Experts of a small language model.
Experts: 3 picks a token, a softmax router.
Below are experts of layer 2 (counted from 0) of a mixture-of-experts language model. Rows are named router (the router's row for the expert), gate (a neuron's input weights, with its number), up (a neuron's input weights, with its number), down (a neuron's output weights, with its number) and show model dimensions 128-255. Each number is 128 + 32 x the weight over its row's rms, rounded and kept within 0 to 255. Numbers have three digits each.
Before each expert's rows: a language model's description of what the expert responds to. This comes from a sample of Wikipedia text that the model never trained on.

# expert 13
Nouns and verbs after articles. Common nouns after a or the and verbs after was or has, e.g. a time of, a number of, been, began, held.
router:104147156151128104186101168114072092056190103151101144121122123132127118085090133164145129072114170135196140094163144152157074082160102134138129129135160092069075124150187079101130167069068172147160121091135071092109102134183177143104094119153161183154184091105098142128156183135162146165171124093137162157089120137149150142126088192146091108156155121065144122098133138154139114150162
gate3:183153103148126192111136180083139141154067144146135080158152164162137067074144097126133163052159133078162091163126111173151155143146088137136086074130068137162100141164090114128093180178087128109075081107085109117211128139187109152106131170132126130120141141133107141091135110120127133132120166139062123165118123091132148116082119174149128120120105203112110138081106125075108100148094
up3:112158174109083125187145164132184106142115137115173167090102174130149079138155106142120112170126133155182110133099132175110194099125157154184110111149107123137140144159134100107128134077124103152094123048104149085184130102135079140121092126122124120174129095127179174198065077111088157104045141156137138148132150125150120107136073189127161116166114210134111120150133140053150103135118
down3:090117187143116167120074119130101119147131187188151129178137124082086136102117123208114150105150143087094135111144100108143169074148135095196153125129172104182138105146080164129099144170153088111118097110126102172127115152145115129135113103117140135067141161160129140090141098085074109113125155173167104119134139164096158154106134136205108078034069211154134100115120144103131099105075
gate4:126149157108138159131079152144042159127154135090099151067133121157120143158134144153132138093179139090147102132146127120135118208160096134210111138119135083161152105108150100090060130060162155121158128115173126170128103122111155119179149109116107167093088174169147094108159097098146080122058089075125214169125130090097136122183053131087145144166152136097131134120166079188098161179144
up4:104140093156161141083095065201103116153122153157091142118083088186105111164152090125074145156140120056102163130172090092138142145127172151193133187101170075145121176083134132169148106136151115137146094083133167128195038074171121093097118109161139134073186129139126094137108144145144154173176133132176093101106049105068123133137120151128132122123111120090143135113114132173098118165183
down4:055096097165099134159117167110053133123143125109200105105128154135112177114112225091142142103178122034147140137172122094112171118104126138150099092088114120186100123174171125171166106154078132074137130140095142139177147175095141144151170123097133100125106069111143132081125115087139095071159172082125139172150171201176136101067124086148071112156116113139106230113139115111144168148132
gate5:111172118122155037110160152147187036128104100126085103155092147085123171120113121118102152118115131132087141115107106077162076067109097122155132052119120121147125095156152190167119137162121131154116093133117106128129096164143098166077085132102122058163130076140104126117101138086151176149131138130145109168124109129150111132151125132156123179204114122092128129107085124176099110079137
up5:115142165129095098129128152140142119132141197104139081171156094095150139165070121108136143181127133149127125099141119080153121082092115079128172101125120166109108100142145110130119110095112066150072146098153110108085101141134141114128139127085136072094113134066049144085143125143128109174188154160085165206121150172189183116147118133138103135139128120113155108118110119191130125139082
down5:159222116172115113137125082180084100193160141142137118115133167109127117100085115140123154136061052163181141134155125139144143166172117131156162117104115114152146169176136038116153092118155098059028142095117153181133105188084105127117041127122084156133097170191177139116116122114195109151158114169120145101052088113172132148171078161080105110137151111159110125108095110150157148132097
gate6:130130099168144113179090086150059082090100166134161098109080123129112155106128104094142103110131142160166087111154110167143126112120122172121121121173110168143173169127156107148094065128072150187090116091107142196148126167139105106114171101187145125087150091141167109178135138143123139087115069096118114129071135145172135114114102099079119134129138132047125110123127132054078164134156
up6:140133177050035196152155097152134092196136151092095124116130114161196169125101087165110154175116067189135139108120155140118117139141043116177112162107181128139103122118172145135180107111107137102086203169175080134130151145130087116126131131167124112149162156123108103079085141097080073132132190151143122111129132154150114091135081107123121179190166078180163088106124109162136072134142
down6:102161176134152085099104111177120176118163146100045153161159137138177104136127098155141138105098132149088104129092145127114130123179134148148101151155114138149105058149040131068130080110135129094120119106095132096180131185132102163050139169111196151084162163154177114150132159143147136140083095118131089051164139161169169114105144092111136089102155100118155080093137160142165131092184
gate7:143163130105152120193120164026135147109141107136165065065142148061200151101095109115111194077112143183075133137106073153082174127154163112117142092151102151133094119140108089133167209168129135144113082073150047092123125148143115132099136140078123127125102088131076193082145171095066113090021120145144120115192117094087116074122091114132165144117122092134087102089090195126146104101125
up7:152129136195122083126195095132134087152090149151134143104102136176046082162154093069118118077148147139136111175121123155140133159127151179109107156131113104206144089140105146156062144131155137134124132112120153158126195098187133163167147143164175137092187154175155085090159112136120153136167060144114095144087153114171111110161112092117161156142156139084151106192155061140161160082123
down7:128147161156112073195111180101133099105111216160182206061069117143125120195127089088142117035093123123128103129115125137139145144141165135104097110146147110170122100177091074068094183097144100110124167120120136157115112101171133086098137145115120152081125167179095149109053132101134138076078146137162134156132134086149126079104119112149065103100156114120159145111156107092120120118101
gate8:133156142128117116148127144120122130110078121129130173127112123188098173129099102159084109130196089105175179122111152158155143093120138152180141117132171136179106114099129128079117073105067098096127195111080152102161130132138177079101074159113146125135113080111112104173144210134068136082110100117089130110108096193149120115097154081126142057122129174121165053111145084185139147143117
up8:104153101107125116137154107134071113056120146134139182134101141167084178131128114162049180120147049135159195122101102128132132089138140154183143159118150153165101147106112139095099100119103166143096203107047142068159092172120148070111069138084143097131113069078078075160147160183087183057166093114107157107111212192108109129081125100134152124095113144157106047180160128155105104075160
down8:157173148186155147121137111114116100129061129161086106103129126132115135136121091137142121221138133086101114134110112098109103173101124087179180186155103112108180136084120119126126057110114074104091104166175149157144140183160096175141094120038122156116124147113072136135164115118101053176078106110128085115072120134114143109180160077140159139090097173167144117136124093119066162064074
gate9:136132118137131111137162110090141128106106171108136193138085124099164109121164093134155143074141115075151128134158107085097137128162116108076173154112137123166098172122129113113140144133183100130101106079136167135124124139124113095077106124161094139114144156141180152151109139109139182107147098125110119150079140148162125095203065106158098074149166140132151088115166126177169116144115
up9:106115124140157146112183136123146108096067095116104125162098154142080177116139147137125138131170077115160198113140098158142076155127166068164114161167091131125155167163137084147119094156151101144116157122138137125098094107114091078112072101128149142088125113123113099101112154026153124145120099171146175182202149102157147170107154113148120141094099144117106132104159127112114090100093
down9:070168087100099118122145109153164120127187118128067115121109094156131102086159187126109161130185137170115184121151104184166024151159141113157106150148132151103123124171126118048120123145062128185190132112117162169182093156100141118146102121073183152150093089120141152092164169150050131165101122203117121102092095107137113152133137125116116166108081086116092114155202098119086126091133
gate10:146110116091147123156109089076159105089135184103087113156073124114123123129109148076121148134112130121120129138124108157086136138119115121224105149122108119149129086142186146121123138140154168111102136093097106097091141147150181113107069094063117102187116149092072117150102191061169145154127087135147185105072147170092086158135091093143150130157155108112146169107185182175139146082112
up10:144125124112085158100183125094111113109168175163123116110062168095137134156129141112108125092098119142132183108125094113116108150135109156172125215100125123069124132133153183146171140136118136082122129078115104095097090102115136172136080109076086153150093127103114108162090117136183117153188062159085166141101141107137067092131080073119129134110180124135109127119155146164164107121108
down10:139121114119134069108152129155159110110155180137113135170098137123117158162109168190143104140016104144138101117106101094134135181124123111118209095134124178126163195174160109151116135163161128111140162126123108104110064214111150163121075092126107142124078122134175114162091118132192107182045070139137115102168070138183079178129117131075117168136116129138134168068074134168161117148143
gate11:192111174142142183103160126182107088124172152126149125143163149151124126128075131147126075104069156143134132130167165119077098161121083189094167163128145150101047126156168093144197122094189122167177092134130078087149110178137098121117188087131031126100143082140167143103129119139145151130168149115108102138106155110122131125095125120083122077128141157108151076105114116166217144139142
up11:189091129113158096125116149161101181159150135051192106102122127152126080126191123129150158146189108156174086102149117194160100110106162122138128101128104135189165077140105100136165109119111096072150139138168119092158076077112138160090141126111159135059124153121106138147104112072127133135160156100166154119181096108089146152149147150136177110136098142198099183150196145085105092177116
down11:113112135127184150164176122149105066115121098194135138108111133095169148126134132067079165122129112201182126162089139097176135175139126092188168149120132103129112138135108116141127146147128147079151085143144159160131075150111107125116103109132169131145118183103111120165171118156058071104128127144105154095142036177170158127160117125166133155191093116180151160120160155099108123078022
gate12:159147152113140153094142099151079130127112090122104114113112182143120127102158132128107202094108099119155157114139199148134180133133166155089099142111142122135075088118073119121130141158094154122154150157163153110169109149147163144025091139143150115053137143078160084149075149065115089155154116134150140105115083132178158113127125109129188100150128173112124134150153143112125134167183
up12:122141128133162142039169127132134167139098143109120126056077164113102090115080123118107122107127127099135146164074136155182088156114084086148166130116134115074094099118107145171189134086129029142077103137110141100121141127166119107153106110145135159148114124073130168138067090163121149187163129169106179148147112105099150122062103130093107089126128143167092066211069087159117088153064
down12:138116115117135127166035071140105133129165087200113095130148114163173137074187150141120183117096109171163184114181124125143201138136086176109081109135069132144117126100140115086168158149089183138174114105123136158150111111110124101028143187134114125086133145166087093148151139075155137151141118118116124124159099162158079107157134094094138129164089131071136131076113145052127109136164
gate13:086140129121078117101094149127111103118148089097163151090114094105094099155123080114161114121092150133104108122138144140118070175168121139087120130144125084138182118105085169148118203174173098129136130115117174111160185176162104141105100113174113100083153163093106168109075186142144160150126146123124132063143105137100068126115080121119088169141052090143119148228103114140096154111102
up13:126097151159089121186145138215109136153113156110114140132152157100124145099125082166096129111128096115111185118108176142084156071111163130118107137150161161128051100142133095126163180122088154171126128178074163160176159111158149073112102180156147181095122160101176109125147174120104136069181168109075128148152248084145100107124150152140062155078114088105102080100134087108111158167127
down13:107123090163113135140119091110148122092100162153133165091055112074106073081102116149115065115122145118166109137098127115096143086125152160162081146130094153106113098082093113116119147131090086171127108104087164079117101133129089117155122118078116135140164086121163119134108169120136096109117149107127087093149156172199151175171149134168149135161115013100115099159133159126136118160118
gate14:186081160157188126117138117187081098123142167174161137190087191081129142103140163195162103131165164136081139150034157133111161088133075114121096079097180138173110119142158164084146112045139214148104160137098110152105170118135106156159140181147120073129150132183179144125156104116111075141137131106139167139131151070115098154131158109162075136180123162126168093108141139150137211162149
up14:139118103128163103111153132065118144122081157090066131134127109191052148094105135060124181126142104128133095187109198170108141109070136113097149172116118103149153156117148092104078076073122140086183111163074178117143085111143145119170116139099150101130104137092127174094103144169096155090169145135045097126120144103136095156112161134128144147115125166108149131079127116087099064135103
down14:091149099134169053106137078126180140139172096133105091133119102160135135065115139135152104099127089169087176129200110100122116134126109091067111102136145160103077138157078144085152141169140172101149135132134103081128127143107158168129111123174149116132203154118065108131118099080113163181134132156175113136061106052073123119112168148079129058093152078109129165127136148143167167099065
gate15:057097143148096153122111135126114103131115129141122110098134119156113097183074152115188145158146168064092137133197158145142134193149112087080117111167126175178153093144115123116135147106115138151048213146163150160176136164183139160135121114153177122152094130116144060139131164135104121148175146115099120134130105073172119147090089116093102171143084144131093109138147134143153118118116
up15:140134135130116116152147159184080152156090120110123101134119148131146144097133153126117071139156127112177144154081134100099168088111089133148139138186085053110105168123162156134144157116156158110115151129145123107180149141100150077129141145106105142180091083178125107127174063152099110097102124159170143162139077172058131098097068131111157147139206090144107152146182132140104123097150
down15:121102034158168110096147128176129132184107132130137153178151070106163106111109153116170180131102108132131127140113160125120093104172059120174097118215154181111082130147160152091102142081132105136113136110152092152064115158140097165115144146114105118174140184164134091099069153190106148087109115120082150142112122116111182129149163139104110115123163109063149134096192096111197084145144
gate16:138137127124077118127096158125140104130186203144120189144102106080110160118139077179164141114154153134104116155098188111139119134122161177125183149187134212110109144156156109123134151152150086125084141091119110131174105117120092166071172122112114061126098134141083102098103156165184132171153163065097174143163119137122123105087077115126098111131095179111170109100131067108154140127079
up16:126174174088178095191117082123088166079110076201137079115100134146127119158122182134072166152090150133144099135151083095109115115127128081172037099143146070105132140142126117125119099133053118075208127123123120114193142135179139084107084095153113172111146085142146066156199160092117161122127145200157118116058121123144133126117142141103112092122099118179131179154172148231123116112203
down16:138057122142186115172067123074069088145126123144139100123136106155117126066145049061161164078150097124115141131144159153134110146128069115158169122107093080135137094088143143154109099105110143130109161120135137102154137141173198102086155079162167117113080064119157129126141145134117135149112136151123087072085142125098110115123173094179108114141163132156139084164099085150147136112184
gate17:087093166122110139095075172080085183101081193139107141110101135119102077100124111120098055145123100139197155082118134112106150112202178177169116122086127142098109113159164132156156112186171180120104102141145151173162148155108084077139120119109082170131155090114099140104132094111114140170155052069163187134102080170119131140147171124102184140116128147101096114108115171154173148156192
up17:117128131172149119125243099155064114099129094123150144126088140122110135093104147161145143101066142141203091083107153128133112129117092122107169152069168055138042174102182133153119115103083105101162193070107181120127127149096180138124116150061089121136099089141132100158142079149143128098097103115139101137119189121143116175089101104079142188093108142130168093099083129143150161088159
down17:088210119140076094144109171161176137157124110158147175128079155133139138192140078151124157116160161094128112163151079088229112136133118093152148151104115109113143103152136117173187107077147098086131081179110121088068129135155142124150137129124130191129124118107119111156147173150163121128127158157193178103120094077114136135139122153144113115139077118089069143139184205155135194151097
gate18:135103121101147158145171143108130084136088078130138121139140170098124106192122151130129129120144178117177136120165120118074106205084148127173157135147127120093132089147146126142152129104128172156099094099095096143100111101156111099111166118108096072154129165080107201137165229115097140164120177144086164163163121187140132184078177157127112095150108137136126163083097171075110152117089
up18:140110153119070104140162118174143066097175105181153143161143151117151140151121197151135128175143110130089175138129161053126122182119100165122093094071120144125088142092175223098121142159138143102177136075144120111127156117102080136135138114188084160117068143172128154106087147070155114131130121079139066102094116134106062090164083137125116110163072170077106102124080126159120153129197
down18:073166142106118146109134158060128109135113103058195058134101093126085154130111047152107120110100135100162110169130131151109162094030136119164162120151052139122133141106132144139124135148180187124176115141153198189151111091138153109123150138128136079068181137136134143122113109137133152121101112110128173149147108110162061148057139091104060059143096083111141140128087162141092153127141
gate19:140187126111080098134169113099178160054142082096151124087117149100143143194111140138111164117169143141191091059103107076062140157098104134123162171085104107080108148157119102166139154102075107113112105142173108146072110159165212100126123195150114105144137143191172102154163089145148181127152112156098186160144158159105127089129134106134047075085158103197122150121097210163125127105100
up19:135130070087117181123095139146113088120153124133072136056093084086131141107157158124138072193154083127183080098082160165120077102126145149101193116122108098125159114123111109109118101172169144109130109092162187150161136168088152057110120137113066054145115092095076122108147162134127082121104150153144100154136101156145137149139112108135147123108140143131104129114126146123147144072165
down19:117049086125110150178069096078143130141166148170177127185121100143117159191136123128108087117143141111117166118144084069093118139081135147101118090148128109166103135102102111139125163157091111110109110134080154188110124144141107123152070181197128137061169159176178081111154125082131136116136139166155126139114113132141124059109140140076109109102164134149147176151117114124063152125075
gate20:171145156135170103167084112153108119149161173128167177045133124116192130140127109102085065126155133137140134117163117132121182135126096189130092119143113109111062148112172192172182139121156111098082107124140145138183106109217155124128142085080164127114100102092168116167128196178143093158167126125135152146144095143164120138118175119084119170186146132122194132158166116088142128133111
up20:090138125107123158084108139130127155170134168088086098138105120208103178063179194219120118138116182180107110127108146128187169119131120180100196203091128105137102159107090054099114135080112107164192142146143126203079118090082103135153145191142115155141180121116130138138088104084144127097124078091129134123195163086087128114157117117142080128124145168071086065153138121109143095109045
down20:139201125154108133134101125174119122175118181086107079131098114102106139110111106153134124141151142130142153099158152095164146087109110115112009093131100094147132117103130156160090140186100136084110086163113126206162165077112128136217099172129098120171164142185085202148115115130110114099159126162098153081166152129165163163107084169083109193174167200109130137097142136087106136157200
gate21:092160057160101132144130118090102136080187116117147173132071110090068209123148152169177177128091160104133120106099166157122181131156071172091110171175106156142125168068105137129134156166076105129136106101149129124129115170111144129152135167088169110220134100186125115183099143145179087083113170146156158174140116112136182116152123108102112130148087126072159075093150141123186161052094
up21:093177081185104172094118113085166113080150108166197151130039110116134167181135124130148099196079142130126127113100116111103120091134106106106135161146085137103111158069167123083168157149120096131108143122130116127148163150129127085160069164092090159141198111151103154126134093083156154069135163135152141214100114175135177076165121135105146146152097107106171181095129139165094114095126
down21:136113103139166143156187139112121170115113110140148120128111145132127101118120142112117134124159119143137145098133174100139139133182107163171124173151173143161151191131193121156099076217104117113135147169173152167130106179166072160186063137166134175196135154136153049040093183127125108124154098103161113137100127136124134113153106132113083139124204111156175139121149091121135136145119
gate22:155210194135127132152111152124112148137121165161102149072109135133156105146157072138085098106135098150124165125103120155165114198135157127141106179147129082136149138157156077139143114130074146087166154127087090110132119155138178120087151189075155143158150121215088134147128100108143190140091116140134175130113119138087161088082105158148127182171152141149096151096114178078086096092187
up22:054146128131149145140176137100104088065138091121166204163059143152138150134111127111138186073143117091129140173160161144126144108098087163197130081193172116139124136059121138103096141142174125094190097097137178176176152148113123145122102151165104104162118086144160073096159070154100084150126141133153113135190139092123119113129072157104117169144138115119123128091121123178140162059104
down22:146136103124101111143138161107126182156120187112126060150108138102159142096121172143125121136093160167143083088083159103087118148135151115104145118107127124055124091166145129146106157138076133156165126198229091129155084181120122149163116129111155149166117092142101168157128152171103125204129174144106153082035117090170151130202128193121112143132042164173103127170127134122072182192101
gate23:182111089134104158134131126082164163155129154132131081105130172154133108201121131146145071060158058174156055090150118081150119065134101160146119137181138161122084159137144069151079140134094155091173111146131033165129103106179132069108146172086128192122188131141116139129121129076159106108082148159097116089132205135137116140173134115119172129105182118152168166094182131115142145129142
up23:146124153113069076113051178169128088163093147158086106136160056110160118084162166153106112148099124127063166171131080103099139089097181129102128117153134158077172078133086140157099114135109125130136140171162137110109168101123159191142169146180095110148123156124062100164157137180079171165120147159131120120138107167157112201127167070165151139170090114150123118115095159133146169169146
down23:127094154112164131130110118068101137134110076118073129136107137135115142118165153118139127186057199205081104186190074113169143125121134141113089140089209138119127116165085106154116146184197144151136128111085110149129091141127112129106154123124165075072094121104126205140124110162074110166155151114116168118127133152135121088124158136058117133120109156122186124154163122166147139126182
gate24:049123133157147124140120170195070136139099186134145128114144125179132126116169125101114130058128098179126136106072117108097109154068101161150078083126082166066129112079096155161121113138084148102092133109116084115173129133154114114115116154109088091151212171110196143131101128161126153158150120069113112183152140150103108130122144125173143101131107177175137151088206083087138173124139
up24:065147167122139139144110149149128079122120151145098102091132141120102113129137157156143153140115120137087140139093119085172165177186108207173123167179147137147074077106116106171121136147136160136148177114084091147131115081188105182108130150105113124142142121148122135190183046086117134143047134135097161137128147142187138137148094137155129174095114151156160221107093135088092128159111
down24:076109105148131124072128125100097155078131081077120090126130070110128138102098108119071106158145168149080152120135133161165111158159130112138143125207101144149140072119118113179169139131129179151121196126143080157057136083180112128073139168115131109154101050064140103114136109134134163157120085139114096126126132131133157096095082162134122131176069144097130137129160066105112137148130
gate25:129132130157088142105136117104113085129094104132104113119176149083140127140146095111151127086066076110131146090150130160129170113162062182158045125126146127154126155151125128157187191157112137115206107093135101135122075107152162105120166131118154116180112127077135171106110145094067121096144092200160157078150150163129140106084096129104109157117126114122107105043157102110140109105111
up25:194142110191136116169165127087086122176124103150106147071148184106125086109139118108125137125099102057162129196160163202093128089178149065165052094127123156075099079144109167153107106144141122140180095121140124107132103068156128140084137044140096121112123113123071149097143166065128112153126079164106180142066119099103166134084125171192208111089071102179091166162157172164200100110174
down25:093069120135100074083112067103149140168136177204133111101111185119117145147092124131122175145132135170141158131120150100141110126139142156143103095151134113101077127191109101135095129154135175130164167094114134067150099110071113109128087105149130086114108091178110092139077086075163214181168107147159195111085102151167176117172094156049157137162094144142126122136110139176157160134104
gate26:037153129100157086105040158134114104108154118087199144153134190100131177143141091153166126140158172101128173136094122104212073136083130140117122139103140127110102129186122120182102119129180116121104064083169083077147140139161129099087130136156133123111110116125107136149109121153130131120121169104149121123097117189125157125106092160045155134142090154116114156141127180172060162141075
up26:147082049130163100101074124137157113089101091093167165182168112121189150163119122115118132117069153183148071111157099120223128140136068057091104127127114100055116159137176123117124126119183119140174082132149147115090146059154132155161127124134090146100188099093136142141110110156216105124124142107118123127139150146154146103125102178075134175146150123174137120152131132182161154155174
down26:146072150114102099136155070053126141099115108112139134131161171093149156116184120146080097193107123151118135143166089087140176106157110127058107141089130137178103125110150179123090117125124122119102098150119147137171143132132108066166126113109099111089155132138134127106148108076053121118107119114095134149192113086142160072084134122119110113115185117096076119166130117083067128155081
gate27:172150122076149145170129169109161123125138091097076121089106167132128132093120155144161133118121172147146078101157148118154149101114096111119105136136131070129110129093159063123173077086094091100176123097129114099126106104110100143036080129101159133181105131053111169099141117123110129088097107149109126132055104115140119180118090192115123156127108165147125130128120123129116144173111
up27:159112133142137084171148136132135104162121105138087179127126160123123138160139083117145089154096192123118093084160122140198103133169124128219116085098074064118137100192126084162119111189089098107148148089102129059066102117124148142115084080024134134156108102079104137114069121191134159147131091208183129120058101127117135139096086182130114134164092118113174197159172174145140090159149
down27:124074149118141064109125187127146126175088133097069132166143119141145147124191101141132087168082168106097094139112152122125155135151177119111168143054119077095167119198159111166168082153138105071155127173145176144136141100168107167082195136111128130140112109116138134150067173110124114123135156099133108099091129105134173186193090081140153129128109082092114188105110127167168166173164
gate28:149150124167102158161116130196082082087176053138139112123150114140106109119125050144088099083125131117132144089156114117170110140090091150075132129187132090174134146072123122130106121079082121106156128120138173125212074106131142127188054087067120167095145105136115125162146136141106136120149124168114114132102135109128081093140149174162133143147132154167133147118145126131084114100142
up28:105102105090097108121123124113157198112157144162154142164076132196184122149182163113102080144114135159158106115143060106110112152109130132119199161112114119171144179133086159160197133112127126150134114104153182068113186134125114143164158111182144125106116127147148093201151178115142187115090167174133125109133110167095117191096137129114156136151119125136117173115185135154099129143088
down28:173110073153111133118157088105086165150084158138146119183121113098152101087139064133176085107120092194165142093144113156127125118108101108054090066104100127105105221131133070088162077152108080137139075081116140131145153122134183114153165138075149088081126130075168119078124143128104179093117169127119139173167124109112110133142182101093171121120178103148103139127124095118086090140114
gate29:191099133054116114115159089097161154163155111129167107137166134142148123109154144123081182116068111154085166075144134130103064171170150118163123167141124126124105095127104093103072184180122144105130150136129143091140108064169160140158182112131180103124170153156164161126102088145177089130129077126171132149151127148142147113113117141189106058135145078126185143103156114166105134138065
up29:126120125123174095164111153123104132202229091166112083106110083120129098064135096144074139117105103163119133050128192119091099208149132156077114149153099132135070133125091147124167185187120149086154183117154155130114084139144136134166165104090215150118162090134078177128168110157169117096102107107158157135140172143116144112142124158155075096137147143075159130121155134147115171138057
down29:144079150125115078170170127101173136134196141138111146190132138059109129128157184083156140137075130120101112116160084143141107138171078215055181114143124107236124116121180138145116166100109166132152080133074155122126096131107127117133140176184132058140154197127164107067117139163135128113068101155089150142142125124166090136107137133156095137117116134165087129127163044144195155096101
gate30:169095120147092114103132155151166121119113119143144153178202120071174144114116107089185142142138159163081072092131132107146125161131153114134154142167152144118082133154129072142202146090133145115133197145159122168113111129103110149151220158124192103084146165166074179123154169114128110121133129074130142102109148146127118149096149099100039182110095118060195086083147178163131078146153
up30:082101113130121141124099135096080104150163112118138133148064104171081116064132142077139167085121136140110154154211163127174122094143116152121133076117102140147121126106119153172172128148166111122136104114086202149188068135143141109103068067121132167097057107146117153061110136096117122118121089119127122105108109048173159100091115141130114128169109134106128172163115105123094128113185
down30:142108141090169111102084144133176175126167147186139138141142119134094149136110109139088114160117139108105183158174120127180159156157103052117116156130091155146142121131113099133110104161116166150142103098193136143100144134093133179145142154151115174095096094153134107090177145079132159172131174132135107137137091131069105141153167202131134102079142158121154127147166118130069088116131
gate31:103084100163140116150128096137138165131133132115105131049143166162111075155144104144100131135131105102121145136179084135095194114145141178172149083145122109155134108090176111120092115118093126130141078081177089089143188153101199117123066101145115169126177096119161150087063122097187132103135183147113115169200134105130123162172115172103155157156113191133075161083102069116120124133130
up31:141187090131134161089167107113082103146154116164164149105117145126113111134181111143142137145060146094138152085168092043159188082128093168085161135171107118104134100116174165102116157117065092149181203112142100134100095177143171152106171122091160081170097073104101051104140188091160071173103205183143115138148119117127085132169132126125085112106087095153134092097093084126109121124147
down31:095145184056129099147149089080129120091146087127108150081053138110166158119089128085110114087110194071118154148078117112119130181142174138078087106146117184101122136149128155119149154150140207142127054161097155129179104103082129092153102146140117087095066087090090078115126146137136120111124118170176132181117166166141082144153168098117096086140084156133106129151164130107124090119074
gate32:114124117139152211155082101170168131196092240124146151137094150078137150146127135125107077124143113153116111126122115143124073148125108184145124172108097155062154152055161127121043106125162117129108140103169142078102139143091172131127118073147088179153101089103128111149097120150191109117132103121108126112122152150130118155160102131116100177138120120127145108106204129102106116176151
up32:129100122066119079124136119106122125074142114113178101152153128165144157168132129073110179142102118134071149148103098043162141166135106115153124114188148104131126123163144187194134193180084134131164137148133046121118070108165150048100104126113179146092119175119173107129158133110160132135095136129211131119147093174122144114189087156075144105196127127167143124128098129163065103082162
down32:116122067087096127098169128141125114091222100105165165171137141103168182121117091127096151122072180157146118091162139144100179155138168180089102164136091148184160115129129076159155110157072160156113104161101161141108097091181148171153122196091119160149119177116166154125113168097137129118106127130110181147189140207187095100074116156163119127129128129130087122122189098128130192095130
gate33:109178108167129078113103104105134147100125069135136106112130162061077093139076107139069076136131150085106108099164113172172107124140169095101130129104099019080139148129118140156141159156090059139127129131117178143146161132127126169131096060086127154107108140183102170135125161103121115128119057153178146132112120127147156049147097152162149189128118164106091120147166138116144091149102
up33:161170107174184120083125141151138153112114127099125117097132156106133118135095123204106135139119157136112158099127161153157174096098142122116090095098142100120078134077137172138143134118056133137114127043153160079152137121128062100149148144113063127144095137125110186154092123094118146168150089165147119101112141152114130127061104148167140092135164179133109112124172103149151193222095
down33:125097114116117146120160151147124133133149143127100132172151121126128141095134132121101142100168132134151118176106136129134094131091213054119119077130142168174123142160081110142134106109112091179118156193148156136133123127113202164155186072076157133137122127080170138121139139125055130117151124087100116165115132143059140090147102166129164170141181092156119174191077133155089130095130
gate34:128164075130167139132125097108147105048148063113142150154127091093149161129151116121145128112137142098143154083158129154101126163162107137104128101160134077126122162116175127126120160131091122133112120080143140113154154120156111128158096120157125130119102171136124125118195170127178096147134073168151110171082150142136186107159125159150129169162093051139160122077074170171075115116108
up34:089089108146127090129119121110159167199115172095106096152104110152132115120179178120135100100125132139096144206149126096074081126159158126128111122137165174117070144112136086146143081160172170071092162134131118105104121088146117174147091159122185144173157117103170106148127140067131104099135154154069145123170125091129105103171139102142139127100156123072143112142145176159173136147109
down34:138179089127076101137160098189131056169101107122171073116133121160062119113090127118114120082191145132167119206151143111104128126108148145136158155151143130113122172167155100146146153129155138137149069177111153126164111134175134122202157159101162150143130155067107162130135164114074097144129163145100093181173078134128144138049097099119163152125148114136150122153114157094102137174109
gate35:098042062176099117160119112123096154097141178088166147106186141058140104107178128130091147147112154180117115170131141130124156124097122175112061159144189183175136129115132150171138083122105097215105147133107195110128208144056102095064172146136108106154111092077136158165122082180135102187129102120088152111158142123119158119108097095155087070124165079136095146087172146114135168123146
up35:130076044162181168148148134201126077138143170109185133155107122107109133132149136097162101131159117148153137131147065069138110114163124149128169145121109125104123088199169108154105125150130123172128106135205100106123052127110134108099103107140121130075184140135148139080114112093175106169116167121171089187091103147115107149127085119114106125103115121097134150118173129103126078137157
down35:132056066137123106104080135120138142131151162063202116126157116115122108151123172160141118118180143125165153154129118137056166102113173144092156105098133145109068100107143088193121110115149153104153110103129116117129175169129128112088146149172136153083139131140154198124133125107187143082104177126113169153097116133119151182233132124117171113098167138159193159122096128129149087062108
gate36:166125104119120165164122133190144148123174085087126103084110174117159139135138120132107148173126123158174150126115080091145116207097098167108150145091086140155117110163118158145113133120153152144166108125153108152116131115146155118124104121131105127133076125157137154093136075126152058108115115101156112190119161140041116094168096207155117177147123122114132133104170138106118149110107
up36:123078133164193077146133093175105143169061087092140168083189074078139097148085104150179092126090076200124132176129153110128145122083143126190125127197127144141110087062135123109174136142211169198109191159118170100154150143160137112121125099162160145116108119134167130143136110081124169203191068182178119085132110201152195147129180128148168139170129152104118152134217149118151213146133
down36:156167059154133128125102082084109215134079141115151182068105123141112142152083128119142121104050169113099195114136125170147118131151121151119099136139197121156105139120149146124102153164117125115164140109186136132161096137088151126144113109148182149181151125163169157110084119117087177166196114139147157118157118154137129184106115055050166132111139100154135143077150066108163143095125
gate37:111123121154173119167126141158101101156053106152086173145129088113143142152156081128151091115098116119121114131094139094123136046081096187164082180156123103082103111103125137096099147140129116149074129138136108138136152066097101067156099175124115199153190125139074144127054145138144178075117159112154109175129133168089136155128135099214129094112088141117206122109117133168106154065180
up37:132155153109101138117147143169126082150142113159131131114146152134107093084168131095145155131168122131092131159076161158107165094164164102121111105111094176153051113174077115119152157140137137071143159093096091116126141088168094173148163153236109167147122133100098130077150162133105119176086160100138131086163048048133124124086119103141167174082093168129187142130136216136138113142134
down37:163128141105136123093149107171119132158051091075144087155119154075117121108144158123103054106093122154155131094115106097122170136110067156167174105169113107103174099120158141122136154128081137132124106161136135094172062127114150163176173205093122146099100106058152109058130141151110134102128146140160197161148135111140156105030091111053098093123150140109113142141110144138103141071079
gate38:132090139145175119121076127094148112130123144118147108166128139173178143088110134143084176204097087134156104091164102079173119093145080151111118184173178153125129153148165144172121106136083139172101103154163131152114161129149115162100101112164181141134145138126117110193107119066098179145126127081157096148133157140106130110179106136050114101128140155113169151154125070103114113175115
up38:108141080163119160133124101076115179145181219102130071138111139083166179107129144129119131132181097149078105104109154119161155148062107176108073130121098185160161115153122208147190147130123132145131119105074108211107151171084139122113092126179171117135130155092151143126131150152098148093145120173112073123133144119097070106098126099149156080159141180118147168126159153082160181082141
down38:190137114159137120135116142157115157168169109136147102155099120094096137151146107132095178179151101149143109145131093147106136073069136108139144147104152151072064088129146101133151132118105106179175113209127133126150178148164088069137088111159100106100180137085118176123106101127153150164112150153082151124119112105094147090089077111169121111122076149164143099132129193125136136145126